Weights of a small mixture-of-experts language model, trained from scratch on English Wikipedia.
Size: 15 layers, width 256, 77.2M parameters.
Below are experts of layer 12 (counted from 0) of a mixture-of-experts language model. Rows are named router (the router's row for the expert) and show model dimensions 0-63. Each number is 500 + 25 x the weight over its row's rms, rounded and kept within 0 to 999. Numbers have three digits each.
Before each expert's rows: "comes after" lists some tokens at least twice as common just before its tokens as in all text. This comes from a sample of Wikipedia text that the model never trained on. Tokens count by the router's weight.

# expert 118
comes after: " the", " The", " a", "The", "'s", " its"
router:515534490474477526494487517549488531485540483533490482481479520508521470467487459512559495540499461515516523510504532512504481489489476463513542449471460474523517516542497481495485500443501486

# expert 16
comes after: " the", " The", "The", "'s", " North", " River"
router:472529536546519527513502524537480525480544512510448495504518502527480478453463484464538506503507516512471458492537471434515487481515514475504503492472463489518496489538487512547487536454491529

# expert 6
comes after: "\n", " |\n", ")\n", " Team", " |\n\n", " Player"
router:482508480516474462477471527512490520493518514531504480493479477493489506484488515469469526493510525501471496503511534486520517478518482530521491512527520541501519517514487531477515450469511524

# expert 34
comes after: " ", " (", "200", "201", "199", "198"
router:515498512546494526527480521527483528526474526498543509504520502555519501472536522529521453501490495476435509486518544495523452481488454512515451498505514475496495516523469438506526464488535500

# expert 24
comes after: " |", ";", "1", "0", "2", "3"
router:453483470517484437518469496451520524532446515462508495521530555520492557557518556488496524515513535472488473476464473504484488491494533513470544507512487534503479488452464467525484488460515523

# expert 70
comes after: " was", " he", " He", " is", " and", " it"
router:515446495456501530537487509512506500518526476527515512484511557525515496549465463536526468489484482513507522514478489490507508544508526505435506483472501501487507476478537490502528484499497445

# expert 4
comes after: " |\n", "\n", ")\n", ")", "\"", "2"
router:527474488496506478523501486486530554484481545530497502503505496461506497480501521479482488498502523503508534515454495542526570532461486545495534507522484521524543449508524490460512458526475454

# expert 46
comes after: " |\n", "\n", ")\n", " |\n\n", "1", "0"
router:476493465485484511466495498471512515474437570519503478508499505515486539464541526508486541483503490476530495513464495536520529486467516545512516473522483516525508468514494515454469512503486530

# expert 21
comes after: " the", " The", " United", " first", " his", "The"
router:525501493494508499507527505544480511472535518505495466485481523517478515492486492525538500533490494508506502545503494529532451491504483491439468468490469531553522526509505529477427530460516476

# expert 52
comes after: " |", "-", ":", " by", " Mc", "|"
router:479470531478461514491474509467459514532443493474483496461541476463498453521523543527488503520555545469520498468492511511478479468471446493471464511455477504462483489479482505504524512546471480

# expert 25
comes after: " ", ".", "–", ",", "°", "9"
router:457481517555547474492493509500468473504460545472506502512476484498452480463499523510482521495441526474483508467519540469500488496541445537450476537541532494533546548495489514504451491500508507

# expert 65
comes after: " in", " of", " to", " at", " on", " from"
router:483514517516528481470516534517480506481508533550497493481476527483474486475474499525457479501487517521478514487505485527511483477493486498576512490526488468521499484470498452534540489487499478

# expert 103
comes after: " |\n", "\n", ")\n", " |\n\n", "|---|---|---|---|---|\n", ";\n"
router:526516505468506472504542497502496517493510549515540474506504485456495468522554497483471508469501496484517478527468512473509550483482496507489515468528519532499512461533538516475500492570490519

# expert 93
comes after: "\n", " |\n", ")\n", " Website", ".\n", " Born"
router:527487503486547537497514487527500525516480544514493518517504488489522507444508453513476481537476488494504542528494496493500535509510473506542535475517532469511499431508506495456512497509492503

# expert 67
comes after: " a", " is", " the", " in", " of", " with"
router:532546500448486534511527495520518449491529473533533490481528479520495458538484500480530490519468522539508518464530456459487532507540527493447554477490495491515482487523516459519542526522502511

# expert 112
comes after: " the", " a", " of", ".", " The", " is"
router:526487524460519493470513513472482473477546480505507496463453478488476426497458502483551467501485498491489505504522484499501518439511483527526523464497484472521506521502460475475520551486519490

# expert 1
comes after: " was", " to", " were", " is", " he", " and"
router:490488474497464544504450489517534466560488463545504494508532510519511521549465488505496494464484485503493515512502467507482473543502527463469508512480525505478493493469484468523497482511517508

# expert 17
comes after: " as", " of", " is", " was", " and", " for"
router:514466489479478498510505487477506467465549479498513504488514477488495472534492493499556465535462486535516515508505474510489523488537485511473518463523497477508441513501481455511536506506547447

# expert 126
comes after: " ", " |", " was", " $", "°", " ±"
router:487450501541519495557517524548458540527498529548480528552509504543556549484509520502484500499484474468466528483522568464527497497492475493479502540468460477469518522503497462518514525477547518

# expert 0
comes after: " of", " in", " for", " to", " on", " with"
router:519518532473503489484518501486494461465537490538477514482464466463465453505465502496494483517489512475478492493488469522505507482545510497514516469501501471491479523489505514491521510514513451

# expert 49
comes after: "201", "202", "200", "199", "–", "198"
router:499485473490535473477473528477505497426516486514523471490464477507510530436526491513525495485520521496478514456527498498524465443516477552466456515520483524491477542492497505450467496484540500

# expert 98
comes after: " |", "-", " by", ":", "|", " USA"
router:536501491471487501505502489462481496539419539467485475466530495466492485528515511522488497527534542520506517496476502489522494478467471513462457533466527515474498452499519529499515519517488509

# expert 5
comes after: " of", ".", " in", " for", " with", ","
router:524502527495519499486509504477464495471533512533513488474484534462505460495479515523508503542500491457507520504481460501482514473486469485542544478517499477532489498475493467484548467496482496

# expert 14
comes after: "\n", ")\n", " |\n", ";\n", ".\n", ");\n"
router:459479442472502425524498525514512540472516535538513521490485480500513491515519517510521449462476475459463464521485492535492493469497480512501507487466511474534533479515518524453503474518470498

# expert 77
comes after: "0", "%", "1", "2", "3", "4"
router:492521506550517456520506499529505535521484529544525466486486467496469473480479499467460566512474525489491510461447477466486492484495483532540507496516487489473512481492485505473561508490494564

# expert 104
comes after: " ", ".", " (", "–", " $", "′"
router:490532536546483494485476500502483451533463490519521485494481475527464477478509516523521474510477509443515507489526527486527487464516461525487493463516483471514505523467486500531521525490521514

# expert 73
comes after: ",", " in", " |", " of", ":", "|"
router:510488513501521502511512501490524530535444500513499494478509540511496517483554500555529510460522521504531475483520493461507503494485562474499496533492489469487474528492518546548559492482461522

# expert 28
comes after: "201", "200", "202", "199", "198", "197"
router:506511489522495486534519536510487533498512487518494490488458534513502526474466472519506453481504534504487503510502528510518463524542528522461493520455527522502544541499497522479511532454523467